Weights of a small mixture-of-experts language model, trained from scratch on English Wikipedia: width 192, 32 GeGLU neurons an expert.
Below are experts of layer 5 (counted from 0) of a mixture-of-experts language model. Rows are named router (the router's row for the expert), gate (a neuron's input weights, with its number), up (a neuron's input weights, with its number) and show model dimensions 0-191. Each number is 500 + 25 x the weight over its row's rms, rounded and kept within 0 to 999. Numbers have three digits each.
After each expert's rows: "mostly gets" lists some tokens that are sent to it at least half of the time; "gets" lists some tokens that make up at least twice as much of what it gets as of all text. This comes from a sample of Wikipedia text that the model never trained on. Tokens count by the router's weight.

# expert 85
router:502525503490520505554447469526489520487506466480470530538462483499469472523504488517546506500525529492448518498546516492549511503538452493499485512487483499476527495525495501461520470499459514450486495481489482538528483476518492468470470519494496483466460455510491465512509492472517504480492546463487518503459502506522521544510495514513463494529543536482497490558496494520488547550506456509502493527512491542531498541455495484535520541496482496496525528478518484533490500520491494506467513528500495511478524495460472500486506478546512501518506456493495528493516433512536481491
gate0:536508532504529531455517475457476514499529462549511485520479487482507524510516527453491504476555495482521511455483469461472505486497506487529455468519460468488539484492501487501520475519499457478508493509528471547508493445489494458497554448497450513489496521485508505526513486512484521526509462530446506461502498464455483482485494513463501466511542462505520494477502472519471499500542500490504501498472480491531543467498473534494482508530458513524491548494491519513502472522512508556489484461477518516512494497512516489504487473527499505486493494537499519533473444474471534497
up0:522503469507499456552505449443512505520520494520514494511564474484543491556484485474560550497479534508481516477534524505489525532507502475543485495473558479541481518511542545490508482506478527482488523518481502483497503484510474504493540509485527537475481517543476470503490509530480529500486543481496525503502473493498503506493498502508501473512484495450506465509494479529524479507510481493534514501528529476555510472528476524435502524501546512515478524490493502480485497475509527504459472480513507522532500502444514476502507489510509523520422493500478505504479531479497474547
mostly gets: " med", "st", "ing", " show", " Med", " var"
gets: "ing", ")", "s", "p", "ed", " P"

# expert 63
router:517472517518499527490470494509509555517468496468478538526441473514495481533465510506489485515522514498484502527482515530532515498537479481522529468513491471535552502526492523470464479500469531440493524510497467480580509495509498476451452489493525494510497505542523488523488495498508488518527531515500498508434508499487495492464476525449503531493528529458475524526499522522501509507521493504482500507504484474498542511476445561538499525495470503556518518526505499503446471501539505508471532473535460503483508512495503478470496480495499487497486471525459468462491468511523502509
gate0:501488495462519494483489504494526536499512535519506475548484458446522451516473522533489508533514503502509485494497502524526525491513488493516478489533520489524529491493522555500489481471511521504477507505510466545510474498514498503488489515460474462477523539543536487525529495455516528495521517489498467526489517488461510470484494458462546528520516503525484499487536497444470493500516485509480488518474485479531507477499501533539484533507498501453478534511518527497488512457559516499487529502545472473517561494486512517426540487477464505458556515500497473483494480442501509523
up0:533542499566509520492495455460516496535498525507512483493518520528525451494509512505501542492524484506460478538487505520503495456500538528452538485507497522528486490500419512515503473507535462510492525494506462481461491487479517521490534572470536494537467467544438487518462516524518501482475509523510545479503519476515496480553509529531465505495522491537516498529526535505486499488481491469515467504474498486466498524467501469456524518505475498492513493478512479500498537507491491441504522529462505474531524497505475460529506513506515505520512523525508537519481481482495486492
mostly gets: " December", " February", " October", " September", " June", " January"
gets: " the", " |", "0", " B", " M", " October"

# expert 20
router:499531515495542530526486500470504571514506524491499510476549492517493506557420463499554499473507509484469524540522459495527517488507455477509496493509485465508522506535508549505493492496475520457502515501529495503496464460544525458445466503480522479548488531554476448501490514478505534489518507507488535500483487503532508488501470496514487508509522528470485447544486546502464543506477491508476476512502507488511495504455506543522531497490514503532507522506543475474525528477490493479493508522501513523487514496487492522490483500505516483482499498473528481513505486522576474480
gate0:550524509514538528527508489493521490483521516482473496545547491460494516543507503510536514483531534509476478524517516500492534453518496504505534543490490538438482460544541498494513537459488502454490474487549527502482517471523516455488483471528513462544503490486512495500468493514498496490477464519508472510520548502490489471531509493513539488512469491460484480498468535517533519521510483514527505506477519478481499533496466505528512494537509488533498507487488499488526526452522497505455534482439502442504468489530499537518467551501527475497519462471512470495527491478476520523
up0:495493529511548533556526524555524491496482493498553488490499509512506534488486528464505480479538508495502491461511507531489501474482488467506543530505487491536482532499520487531541494482460507520477485475525533456490512523538505482518528569516516446505482480453493467491518528513521494548497487513542478514516469527491502503530525483515533501505546501522506515541502538485555496500519508512463497497472484528466471543448522534577511493471523482480495488520548498523530495511472510483533509484513530487506512497500526534494469494488487512465469506517527449490516494518521516493
mostly gets: " football", " air", "ı", "{", "α", "ier"
gets: " (", "er", "ter", "or", "a", "o"

# expert 88
router:501518538542490518508443499459465537500479493465483511530499489502510478511468466492516520500530513492491520553502516534524517493505497472528509512498498439531504535499528537434473499513499494439482463536517483530547481508495474472509497491481526477488506496556484460501469467487503521458500505507507512484431493478525504484467493521470521497536473491497482489519521546540506511516475448517486518491471505495520516531500478532513526470520487466544504492509507497507500515480517510504484512431504529482527494491456457497482492479496497511469466477476469455488520448498548499516
gate5:502514499505504528498514506533547510499523484477541533497488509486492546516527493492488514467499541548475498494527480566524495523537502496497497434486515479515520489494489521503476561500518520479511474511520516520504504520508449511510502464491507497494483485566506449452511520477548473509494485495477483461504547551479521531525470510508480508494481517553466513523525517528505525497536516528475502494500461510525494490520519500507547499543475528526500515510479541510573517480521536538513495504536521554517506513497466508508468547468487492503508530489509501502501504514551534466
up5:518447513458516498491487513443492484542481518506512501534527499478501501448487497473472432524491462472502408507498551519508510507495469544517463527497499534493509495474526437486497491517489508543496530462551548564469491499458518452502540541461500488488479532486517510504489513494479455511457529491509492506491478479518537504486430516535500511464497463525502478491492489501533520535507482514477465521520529525495499489499514463529499478507534514498528477471504500516486499516491530515488493492483467503480482508493509509510497498495503492502526536499529536492504489484493471513
mostly gets: " o", " Sup", "On", " Lab", " Euro", " Sw"
gets: "0", " O", " F", " S", " A", " o"

# expert 54
router:499502504499507527527471481529499537494499462473474524513482459493483529513436523486492478483496528490467498538495500535551509489507473491522508511471493463506499488521511521501477473503504497461482500511471496527540431516499489473475489484489516515493447489527513459486484507506495551485499562516498510484456474497542475500496471556511503473517517547471530514523537545523487515513503459519464455509469512470506504533440493510479509534523490479573492463489509493512479487455485478526464499471486485527476481515466460490487504508499482496527441446487483496507509475522513500503
gate5:516506519482542529469481481478534510462478493498478499490486507534475505531453574511540485494522498494480542491477483464514539485503473498485503494484469472493474541514534513478527468485518513516515453492498479476528430516468498542488457490535521506509481471466460511440482502512555540492459513527516469447504539491526486492495482534507477493526487489491505515497515504473478506508500493496518460498466464507523480491465464504510490500497502514510525530495491472465505517437502514482465478490531503535490515534525470493512514503496466471525471510468552513523500512494535477558
up5:520487497536515516516495530499473479485518470512519540464513493514515502477536488483490541511476492499531499452490538465487496510472507515482469495511500476506513508499494487515486522498488503530535511502490516482439561481535483511554515501501409474464503484487440511507492544538437452489519467475477461532507484487515510504479521492518518490501490482510512494493489437512542499529505526472506532516550463481483483502549505531490482514500458484467499502518515504497496493539447483535477462498483496473513491499504509530479512547504486566521504480550484529506467518511494492489
mostly gets: "L", "ober", " US", "ł", "E", " Bl"
gets: " L", "E", "L", "R", "6", " E"

# expert 62
router:499513497491526526471502476505496529490476492460488485484500473489455506502419508529535495492553460504476516538520515509550516506504482485541494501500500451515555477523468530512485473477480513437501505536503510528529491496534510467495468488485498481502474505478506468510519516471497540492503577518513533514482503490558495483489455490494509499490487549450514506479481544504511545498505478465450509523475484476500498531477504490525506495509472499553482510514499486472512482476479461531438497486474483473513509467486524497492488502515485527500481475456509448489497449529493479503
gate5:444502490524457483506534468537460496514496506492466492479475464485448494478453504474500531473514457483518493472493476535518533514498505503502540484479526496527487491520496557491490493501483513489493498550477543460509485511544504505508484458490494479435486479469510514502445498490483524506491499510516525418486490498515503467487455543485511485491530486424483525538502473509510499501500546532505478527510504502483533496481521488566538523508467480491459526509476500487508514520504491506438471466468515506486508489517510527480492509505471498499535466448482509477503522493485492503
up5:532517483545505509523497495494473519503499483484530457486513496549504464512486519513496494478484500481526550525478528486509450502537492550559527520510506473516509496531504517499487505480569505520470496510483461475472477519474494473520531498495559483518504533551504494471499491520535530472501531500490461511482485502512512575468491478549555492468508494581521481517554498496530497488485485519503460497508498512513508495476542510481498501489490527492494535499500467494485488467513520522486482492508516443530467450477481491465484476496548494522510508512517503535462490516494518461
mostly gets: "3", "7", " one", "4", "5", "8"
gets: "3", "2", "7", "5", "4", "8"

# expert 2
router:510502509511550534524493470505518529492487487451466501538517460495486478549471505525512491461562495464469498542509481482508525456506470494545498482482486459507536541556515530508513485474497507480505524499452462489495447471551519471453475487470490501505474523528533481504482519512527556486487548498484521499490530476508493463493484524487468486525533526480499486550475516526498550532506484506485480554493498512526480522462468515521510536488513458520501487486526496465495479461490507495458548497518497526501530512523491481491498502508515498515477496475501476510504446498507473495
gate0:502485508496519499475516451522519491450485531512474503487517487480513488545541514500503488498507489509486503518535487462503488496514461489519509486510472486473501492540464498469447502532547488494488504503458506505471474492532492539457523506501509524513475532527499486556552462532540520500521507478495492476473495522475514490548483558483493447488513563502507512535479501540516510506548499534473512527491527514487488513469499514514488528500489505521509501492470552513477514486529469502515452530475498441573533505508505509528503494494508522510516540533528444504484443478531497512
up0:521480488529497490489488494495464541525483481504520543529510484510500511515495511505501569517515493487525503464470529495457506502488507534485498478521518520543510480546517545516522546487456491494467509506509532516493524490495471498526474494519480503492538493517495500472470562475480436506537455519457500535517480506532519503504523433521475510532505454501520513493495492456462520508534509512555516448512494506479523499549482511482491485527489480495507540525533505494511528520498493487452550495473516533458458528492498507468509507491463495472470474467491546500448515480499515502
mostly gets: " John", " William", " Mc", "ć", "ael", "}"
gets: "a", "an", "i", "k", "e", "\""

# expert 17
router:487519543500474514509492474501508564512463522488498530498457485512474476496463515512514495472532467548493516522518478493512483466570451526532499503496499459530533512530495505503457531503532508447461499554498506552506484501519494484465447522493504452493482510512503483503500538472503539470482521516500490478512511528507472480509468510518506540512539549477474460529535515512466508501491484494459491514454503504518540524487510527517494526455496479483514496535553478507507479493500510480485532475510502481478505485497452491507525499475517506510524486484545487487506435511557485508
gate0:459510538486491452495486516541532516502512480458450499543505487526484525440504512522491458474476494491460442491494536508484516511534482469517483501466542515554491547461494453529490483519490485488461521515463438494493497504477467469523503505465495508502476541479526512568496537529510485472461476513511478472466532524481524497524530500510477536504499491504523495499490471517555495493498465485493450484503467534499513528500517512501508528497518452514509494480480501509497477500487432497496524499495533517477482498489510522490514524481505464514494476528491514471486501517563514503
up0:486548498506454526527461467502520508513488491500490499498515459502540513505533503506463434518522494498513468467479516497466524495526485520503465512508504521497487440492452487495457504506515451493500512542485496513474476521514459492498508552484455527492489493441481483496483499462466559473521492483521491493485530491497502487511513504506495516491535475525508513482551493538521477487494518476503501493484485535470506549525513471516499515514519501504487490478458503483516536521477468501518505530474525475479525545443489483498511512490469513479493514540508579425473537507494478459
mostly gets: " other", " any", "ilt", "ther", "orth", "outh"
gets: "3", "4", "5", "0", "8", "7"

# expert 95
router:508500514492510510479484502512482541515445499515509512525444505477478498522461527484517511473521454491468490538493513542533526464521505497511510517525508475530534488481520506478470477511501487476510507548544525517539480492528495487504499471435530505486471485473525462538525507485545546504500539526506516485420495500478537488505460503511531514503515497473502503534525517478523520471482526498472527484468481491494497496503464547550496505495457455502517529472486468532480473471519511541467505516478486508517523493498464508457454497518549556500483513481494512469496521477541481495
gate0:516530478491497525492519500506520545512501489517520500507499484459546480489522486486517505522485502499509432511505490491491503484500493524536503515522515490475509501492498497484444455492509478500538432479515480519480519536470488479500513496500446506518496473475512497511478508530489515472428547465493525448456524494482495500531442522465472543519496493523568522496466502504523554490495498497468455492494493532459512509511469521519508537443462468492523518451518499525460511484520501496468509481508452486484475534505520494472464492487548467469470488496482515493484513482527483510
up0:465485520522460517523521536497504496484524516508490502443504503484521509478506524451518496494529482521508519507491475484461453522516490528504477518491490481507509478473511504498502533478467470515453503510490488510474499495511537494503479491496472493445525498468513485481480493489491522511536472549523501450487511529500492497520483511483538500481510502553438513511526443487480496463489501506501474485506546477491499481511492505464527527488441438482546498505535532496502503471556536515567480559527495502503497483529463448513494467507552536480516477534494515447509508533492477510
mostly gets: " s", " reg", " gr", "resent", " loc", "epend"
gets: " s", " t", "al", " S", " r", "r"

# expert 58
router:500504483489504506497483471479502606546492498495458506479508489532481474531459491518506497490534522483464508535514511479534501490501491513503459494483521489486549492516498520468517484528508502426544472508487481505499471503477486429452453469484535479487503501487505467537460514539513541472480516493491509481484488489500521518497507502477475503491466524458462494545514513519476530512503490519470478502509471507509493504479486534477495514535464512526490559503513503493495505464499537525440496483491485503523535532508468514502487512551517507490497437476471485499516470502526481464
gate0:490442484477505469504482454518481520519488491481518487550557527509520495500493528482468460512529505503483456509502530510472583524520468559491504494497503484471527536517488482481520490505511492475511501487494509484504499509497484493562466495468482546481432536484450525493485534496516498461489511509512531518483468518484504495486497512454471488510472508483483446522501504496491527462470498452487505481493473516472506528485525500485504484498509503466495497535507455481535423477453495491474524508509489517490494531499487531460483531499477500546528529495481498454484497519515460498
up0:519509492521508537557451546458544485487497541509484490506478488476458505504523509490515479535488506510488517482490517498529471507479537470463515501506445495514497487472516532541536521500462479517471491464534512542522512485514544542497507479525442541500531520511520489476548514499534503461516498493546518525458470460510467472490499518534487471496527461512488500508487545498519456515479541485470507487484500515513465523518517523483532460491537507518495488522480488491493521510516469501515481498528437468496506445507475487507530498456491507477524538503526516467479523471467498514
mostly gets: "'", " Championship", "’", " election", " Cup", " York"
gets: "9", "'", "1", "6", "7", "8"

# expert 23
router:453490505525508522530466438496515559505482501484498511521494481522469475487483496520497483464542488480495490487462508490500496465483467511541477497481530435485510535525494490461514487530493549416518537497510505522536475524525460499471435471478475489504469468485491467525494513487530562543542507485494509491480467523514488510493471490472496507501496528472489490527554515522480521491523497511487512541478496537534490507443476518544543496483525476510515485495544474490464466488497500509520554472492479479515531478498509517501500495502503492455514478501487501504496496529509495511
gate0:482456500502527521509507466486543474500463491481529520478446547495490521467512477508524493511488509525461543498506481486512491477467522475498509511515485459458491516537466519468530416510523495512497514510496520462494501543507481492485469463489495459498445473473489560517507551496499493515492505516483548477478514494517476486515505507493509512549499523506516526536500555504549512506532483514460478459482533520468506520470487483464555515539494456527501512482510479531470491522493494516492531469496479518470463516478450513526479504489500491477489499516470499506543505497551496496
up0:496534455529521509502461513484502537455487534496481509491500471523500516499482533475478524479491491480498451525506522522481561481518502479505535489484500481511481516534471471471514496439491480525523514520490497499522501457483506511503557545474488498456499551503527468496483495486466491486528485456508502522485520512513497542500467518499517524505485461530513480483470493488515471514460512499493437516473440498498580512548508467505499525488545473480523509483486508484513487502443559475484459487490522494484503546543470509498479506517473506545501519477512465523481508492476494511
mostly gets: ").", " where", ".\"", "\".", " while", " when"
gets: ".", "\n", ",", " The", " In", ")."

# expert 76
router:515510520539490539521501491547498529538490491481498547489488484515436499519509467539489483509529501490471506513511528509512507510532478471515442518538515469511530512504509530497484482528474506445518481538507513526519469491533512466483496499499557500509447493490541467493480474486513553457515532521503526520458526518502512494511504489484503484510530506496489535486522522495454550512518479531445536535478479496500493523487506531546542499494489510490511525509510540494476471473465500501486520490527489514507502529533449483482455450504539504475469447472502520527512509507538478462
gate0:502552499465512536475517483433494499503520521510493475504542537481482480490489492527527530494489532468508535531509531463452479497547520516514510485522558481506534520471517493482493499517519533501555496508489504515475488536519519488484482469517537500506530477510520476489481479497461497459505526498457559436477512462529463493528537509516495469496496424512452484526510473497497490501506513462514487492508451501523472453529506519484508490493502495557522503461518508522498490521456517498484478475500481526530527515508536542511457486504528533490496465505489503514484508496504482465
up0:496477492527508506506491470525489502501501536551511483501482490481482486495503467498490507521498525508522487461537467520528525491454502514444523523489535532489491494533486519564481494497468438512518525522474522499488519482492514484490504477479472505478495544484484465459502518462487454502516516504510487511541542486445546494467508467518525498469535476520520487496474511528516536532479539516503504442482510510446455506505433529514512490529536534472485510521478509458543509452513472507499503512471511501466484478470488509484507540463511491465525542498541489485495479492488527538
mostly gets: " inter", " she", " ad", "|---|---|---|---", " Car", " She"
gets: "\n", " he", "im", "ap", " —", " He"

# expert 78
router:526470522483522501491471450526484558515488515470487542543504496502487499553486487504520495489505531529503530541487529536522537471540515518544507520486497461526503520507534570529491467550498547435482501501526520557525503469489504477451480459470516474499427535521484466525505487532513479485517491532455473485509518503518524492482479509490509519537503500499486492522508496522458523504481471467498487534502497523500500508472507547539502497479466515513506499522496475483500484492497532527448498505514511495482524465486482517474480453495521534468495453484514475486493477490506497508
gate0:518507496513535523469503518519507508541517462432497516498520517512505485526476522481524536469445515481497510543576444501528508512515442478477469508497491493482508525459471516543565506496507506492507492512530478499505517455500510504497477452495496509517457507561512545480504490549474497549503502526470463496492503527518512506506511508499515480506489513496507459510462546509485512513462452485477507492504502513561453535526472482502484527461500509495477484498517514518449456518521525504475513531450487530475479458496480499506512514478467511453498505496488509491479508485497495502
up0:466488509484543491479498527509552448467517527540505525455523498479508458481485467535520498483533489463509480473468562556483510476521541531484540500497500504524474482507539465461535478506460524500509503533494529496495493473487512515468516491532514478481488477512465498505455505464496473462526488468546433486514506482516497522479509482543516499495498462499477556469484476522513496492493535501499487486482495449448551477523507486493532518488501494500496535494497537493497487465480541500493476525504483503501536486497482494493506573486452486540487518490495508492493497503537508508
mostly gets: " the", " an", " his", "The", " a", " their"
gets: " the", " a", "-", "|", " The", " an"

# expert 7
router:472502499514489512547474453516506523472502511482481514524462480494497482526476490482506518506514512459482483530539491553527526491497475480502489521491518447526532499507510540459427486464477513473497532510467507526512488449530484476489473482461483493518518515500517450487501506521522475509483507524496472491461505524487538498525498519466534556506509513536524458524467535528521557506484463523484484508443464470505491520461467487507526518508496489503507521495499514504551505510490557550495545465488488506501527494497463494501463512511505507492476494451537470510522485465547505502
gate0:495477533537539476519508519494569494511482493497492473518505480513536518498490486492486520482513524487453545538531451524481483535482491488450489528499503488502530493513497520499497496428501549521493481532478482512493494493536496496474486479529476478491488534517480508507519542504500481474446503500501448497469506509446484508531534508500529468497499543528465470515527511460520521479525506559512517534449444535533524473470479498509519552509494509493498475520531514518509512522490500516503519477458509484471507519503520474515494488526492529527487517476548508540526476479538520449
up0:521488510499495466518503462481475539524533526493569485517530507502492525498515538482535483538493526517498529492545495496469503494493534525530477478567531475486465503466463480522519511503468538496488497521441531485520529482455488475500465523468491487480497519465474475516433473493464520510480476488520488525473521499502471541525473525493458508530478531491502450540493478493490505471491487422507497508499528505525465506498488535496506474460470487504514515504491538520460537529537457484489493502467505516494489527520528499513476497495502510520532466533489504487548522483500510520
mostly gets: " on", " in", " under", " at", " for", " de"
gets: " in", " of", " d", " to", " on", " for"

# expert 74
router:513513508540526531504480489546503557511510484460489481495452494492447478510467476524491472477525501515470516480508542492485526489471464492561489461527503481528512511523514509509450472514477514449493476483521504503536468496513494489497489471482488433529464502514537514548506542529513504502502532510480517479473490493511516504521474510460465497533541471477506501527485524478504550520502446514485474475493501519478514497482480505515498471462451505510509509521518506528502487520465494510479521435522486496453500452483430519473499484520500505468497459504480482479507460483495476529
gate0:523482478539502529513512503508522528527516490458473517548485528520510456519445479486507467484539532498461509532516514507459484490500511434503509520530477468527519517545546516503533521475475494457509528510512474527511468463516467463506505475536490508522511500483498518480487513525463504540497527537481495498507500519459502458466498507446528531585534543507472550495518530515521481545528510477489481501507539503507476530517494513514472478514511518496535493521512484496466533492495471514491492474526485501455520484495495481548511536511543483483519484522501479505488486485467526522
up0:515483559495495495533509469433457457500489499502485488519473515491466508512484503479506518527495489503478522544492517439509479516506496502552563504500482529522452480524486479552492494502484505491417470502485512484509512544498497492515468517508520509487497500537487509464497501517491480511494521508447482513493470488486458519490493543530476438551496520466488481538509489473502457497518453506496532478523497477536478524506509476490482523441551469512484493507498497497443517486521492503462500510538465505496490476503486496482485472473527488469505498449492470507502498474497470541
mostly gets: " f", " (", " dif", " F", " y", " sh"
gets: " (", " f", " F", " the", "f", " in"

# expert 16
router:511496470501480506513516444511528476511466487484530519538498505500465489535458478512504478503496537513445491499539485505498503533509498536497540507509480496531499528524489516487508459471504493447520512502505536544550496489489491468456486475462513496531460513519511445531487484465487513481494481499486540487442473511501495521529483538515475528500542523472506469545512521530514522487517453499497505525493465512473517506441494501519488488491485453499524509512503485506463460484470491517419526492507474513465496490473458504465463479491523517494492481511516470502501493506553502432
gate0:501485542486507493501474442496501478551496474503501493520497469469482464467470485505488505505493501486511474502495524512516470539525518540529488526490502490482465515560489517510514521512506510510493505536543500476489495527490503520482487497510487543537529525472537502538477462520495475480469456496413524447477490514484514492518515523444465484527521487493430515521487486478495482482513533498485552495528426523495498508472501504538522506513537484483464469554523490480494478506489496477465483531494494496506480508495462536485471472475510507487467513521568498524481494491531506494
up0:518465493523540539491471474503468520461485467478486533436537496439503526510502500487527501511508510508551531485505501496533531496499520511499539453521518513485501508523481477511486487511495472487493505493456464489487500441516508510505515504498444524450481514515534541480514497492501535487490491547513493506472477515511468523539539513556517464476514493501528503514491497490495485519545492535504479474504518507520513490515490511499469497462532564485512524483470542495487486498550478494519491471492504459487545525503485442529541526472489550505463549493513489484502481495451458504
mostly gets: "gram", "am", "al", "h", " mat", " school"
gets: "al", "h", "am", " w", "ar", "om"

# expert 13
router:538496497504507536535487466509534545505464501510493531519514492517519474492483529535559508488498466495483512494537524548523517502481490534493469509513498473497522477490513527462461463506512495452498527544487529509486508502532497450449473458476514500497507504489523437500485491483509503502453559502512529488482505480508539512563508556535466535546475515475472507504476532551483563521513481509485512504478488511482507503483507512479498486476487501542498516496511516548527475480506535496482535446477501504494514491474490467486483487502519549491495488464516465487466468480531475504
gate0:510468485531516489486474476481470526506476475494504494531529447483518493503490506506491461522512491441530495473476521522493464515530487488500490492479473444504491545516523494441496521499492492500480551503460483511539493497534539479494498448503497518493548502500525494494495521457504489493483473541462504471478529508490478517509499508514495536519521519458520458474470510518489486487543490499461487498508487514466475458494458505474525509508514499533546510523561459528533515519542502486512525493461462464492510493457487447514500492515517506497505554466538500538511442542508473518
up0:500515484484532517503485480447534519475474551499526494504526499497494502517516489516515498520450492498512469517495470542497460504478529491490506495527495501494479486495546510534501495517534507483496513499497493466567490487514502502522502446469507495536486508483446486539465486495465489503473503549523487504507508490517516542507556531531485436505491510470442493498537459508547479503477539516486529501465496510531509471538487528482545554451541498493494511536503468541475482513516505540493478452466501515545503477494494498499506505496538539514512490538505475443494531500498529483
mostly gets: "%", " Democrat", " Party", " or", " election", " lead"
gets: " and", " |", "ed", "%", "|", " of"

# expert 84
router:537479506513489508508466438548470535508505467514500508514475505454507500516493520507531505444530522522471501507513498482563484479505440522508511500508523492472543480510505493495492483510532515443505498551487527530497505514535502498459471495507499499531475505504532452531489524493540498497486536499520510482479489492512536489475481524500531529536518535491511481577546497536482519541511460508502469501482479486517503499467452493540552501468440506536482526515505502510533504474469510507495525475512519507517538526489485474515519485495533529517499432489519506509534469491504513520
gate0:509531479545483510544521511531486527467529502485529556523504486499483518492502480482496498490519488543515523537498475545519484486496533484454492475506567477474517518542523476525484526508508495468488478537530488488497508499524476462484517464486541542494503540502481483482452516492461497461492508474498537529457481508519505520482514483478545499485510486511499470513480516516475472528490495547499491499509434474530523510508494499552542471524502461524473504481504454504501529526527509463502503496473528515509507516461515502441488517509518529522473470510462450471478504501541515447
up0:499494479476476528421484520486484466518451503496488444444485483500518477493500496494512463505504504424512490477508535480500477460498552470519469491503432504494474527501507473505500524508469524522552499474490477507518461520469468489534471495508475479464506470509502531538502514471505483511518495495481504458524481471501489490493521546522487503531536488517486519500501474476511492473511535443491469540519562516503462502482485482489448514512483517490498534524502515527486458461444479505495481501507480515482487516494510487566498510464519520483493482503524535509534510487497484513
mostly gets: "ted", "ased", " made", " used", "ated", "ired"
gets: "ed", "ing", " of", "ated", " in", " by"

# expert 90
router:484455508479545506508467445506521567529512475508522477486483508490499494531472505503530492497477499502491485513548510545556504517535509511537499490507497487484542503519522511509456498509496523459488489478526511520550453479529474455449491512459505469511468542501482492536497524489529529440455533460528544497459492480523495450507480509499499517507507539465494468507481506510450520479531494497499493524489514496532488528472492545508513491502473485524512510535547489512528502477500512456492504472515473474531493481493467479506464493497508528485517506500502518442500513503542445500
gate0:511472506501442481498446470488549509511486506507498478503476519514516482478526521459495428475478513458518467494461516506476482469530536552480526492517478446458517516462482510471504492533464481475497494494491569448530495496512479518481497483485436515511489498520477510500548543521519466482503507493491463513497499467479504533474484531480491475543532502480513481525563496490438486528489475485477483495451508530490492520505522489528524495518481528520511509514517500514519478507483521509489511474513530505499515528520530521484516541502480499477542521520451514508539511510466487492
up0:488465524457449474522497455548504453519552524483492476499491487491515485489512498523442504500494438513502502486491506461485467513491497524535516475542501505486504543507481497530483483498496488508459528468484530470489507543503488483491526493489480468533479493520529497489493483505482539535507509487514482513497477496529472468464492549492507506486488486519527505537497493508442489461482474477506503503514488499504442494450550474505500524519519524481457535508504534471572504520495547520507479463548529517523512494479500474479532461524513506512543486476515515552471483487485454504
mostly gets: "ities", "ution", "ction", "ions", "ology", "ity"
gets: "s", "it", "is", "ic", "ity", "es"

# expert 61
router:495521527475534550500443462468463518558489486472485526522514458519466484507475508528521516488510483452450481482550499498521519530474491506536501489509485452489560495514479503504491478506494501473481519528498506522497462497535491461528465508421500460492476521479488498514512484498529473475522504484489499504460505466524535474513491507495529533488514472498501449503488527524471528513531485537468468490472456529528497483473489485549511511540529498513504499494505505471529479465470507480462516479470498453530511490522436507491505510514487518486501486468502510484527470479525466489
gate0:537544520501520474567436496523461516479526466494543485500495475525474476491521518480518503522500514529496527511477506543480456530506463494493525512516468530485512473481508499523518468513490496476505477516498456511528513491516462489485533535483500463508443523535479453480510488484528497487485459511485543544468495494499512510487506526500526496527540498471438449519522510505484497509517473560488505497551489477469500521478543515485534579482449506532520505492496534491510507477489496480496523526528515509521531481490488514504493488485515480509462477464523530495494474512535486478
up0:473482493463541522517562500501464503496499523534467499434474480473530498476496483481536475499482508527484511519515527454505546462438484518491470494508505471492485508512500511475494501482490498491439490506511508510476532442523496474494483502488477496544540495473480483516478516511524481465498526462534512511483494460501466499528511499539440544513536515456479520510504502507499502503497527494515477429499552525503488498493478510530493490522513474477535482492490472499501522527483558504520511481484496522524469510529560514466453486514472501482488519471530482457477519524468483482
mostly gets: " v", " public", " long", " new", " high", " sc"
gets: " in", " v", " c", " h", "'", ":"

# expert 94
router:492524554491498541530500464495485531498499514476518538532517486509488505519458472538480477450529543494495498551496521532507519501524456487531505501481496488496524508507500542493473499485493530406491477504522529540530516511498512457500463448488500525472470521544541445491454507471534528484478488522505495474451484476503467482490460516511512504514518476491469463508507442503478526541509510471457466533477468509497540475503492528526503485510480507501495507518485472503469491493517520517458498461540500531485510518502469481483490495499530507510446496504511504472511475508518513523
gate0:544507532523550537518488454488490523500491515519483556472493474490528528474492491492546509507482484489504492497463484517484487513495473467506494491524482474519493524486542497471518444512514508467476485513515513514540513532486486541556491532481497487481514568486516519495506518462502498439505463526507469523484535530493494514506497478535504527478510483496481502469505504501511518499530509501489463481465483503527497466503484608542508479457515504467511495495512520448503527494552492477541474529511515477495463522532487507512490445531465498497481494496539479483482510498514494452
up0:439514521509528525492480506536537477495458495503541515461493514481482486533480540476487484506516431478501469502515469509541541526498537531511506505487485478502552520524530497482482515562493492542497466518522536488448477490502544484506494523481489521501472484475506493485502496523530488507502489468546521492518503546513515491546511526511514459517518502542485465500501503474540568528434494528477508518474475465497545513483531516517529490505529466508530514503502513512511496502508513521511495470571471487482502470498519520473481486471512498485463514491511530486497521466521516540
mostly gets: " an", " its", " their", " his", " same", " co"
gets: "2", " an", "-", "\n", "1", " his"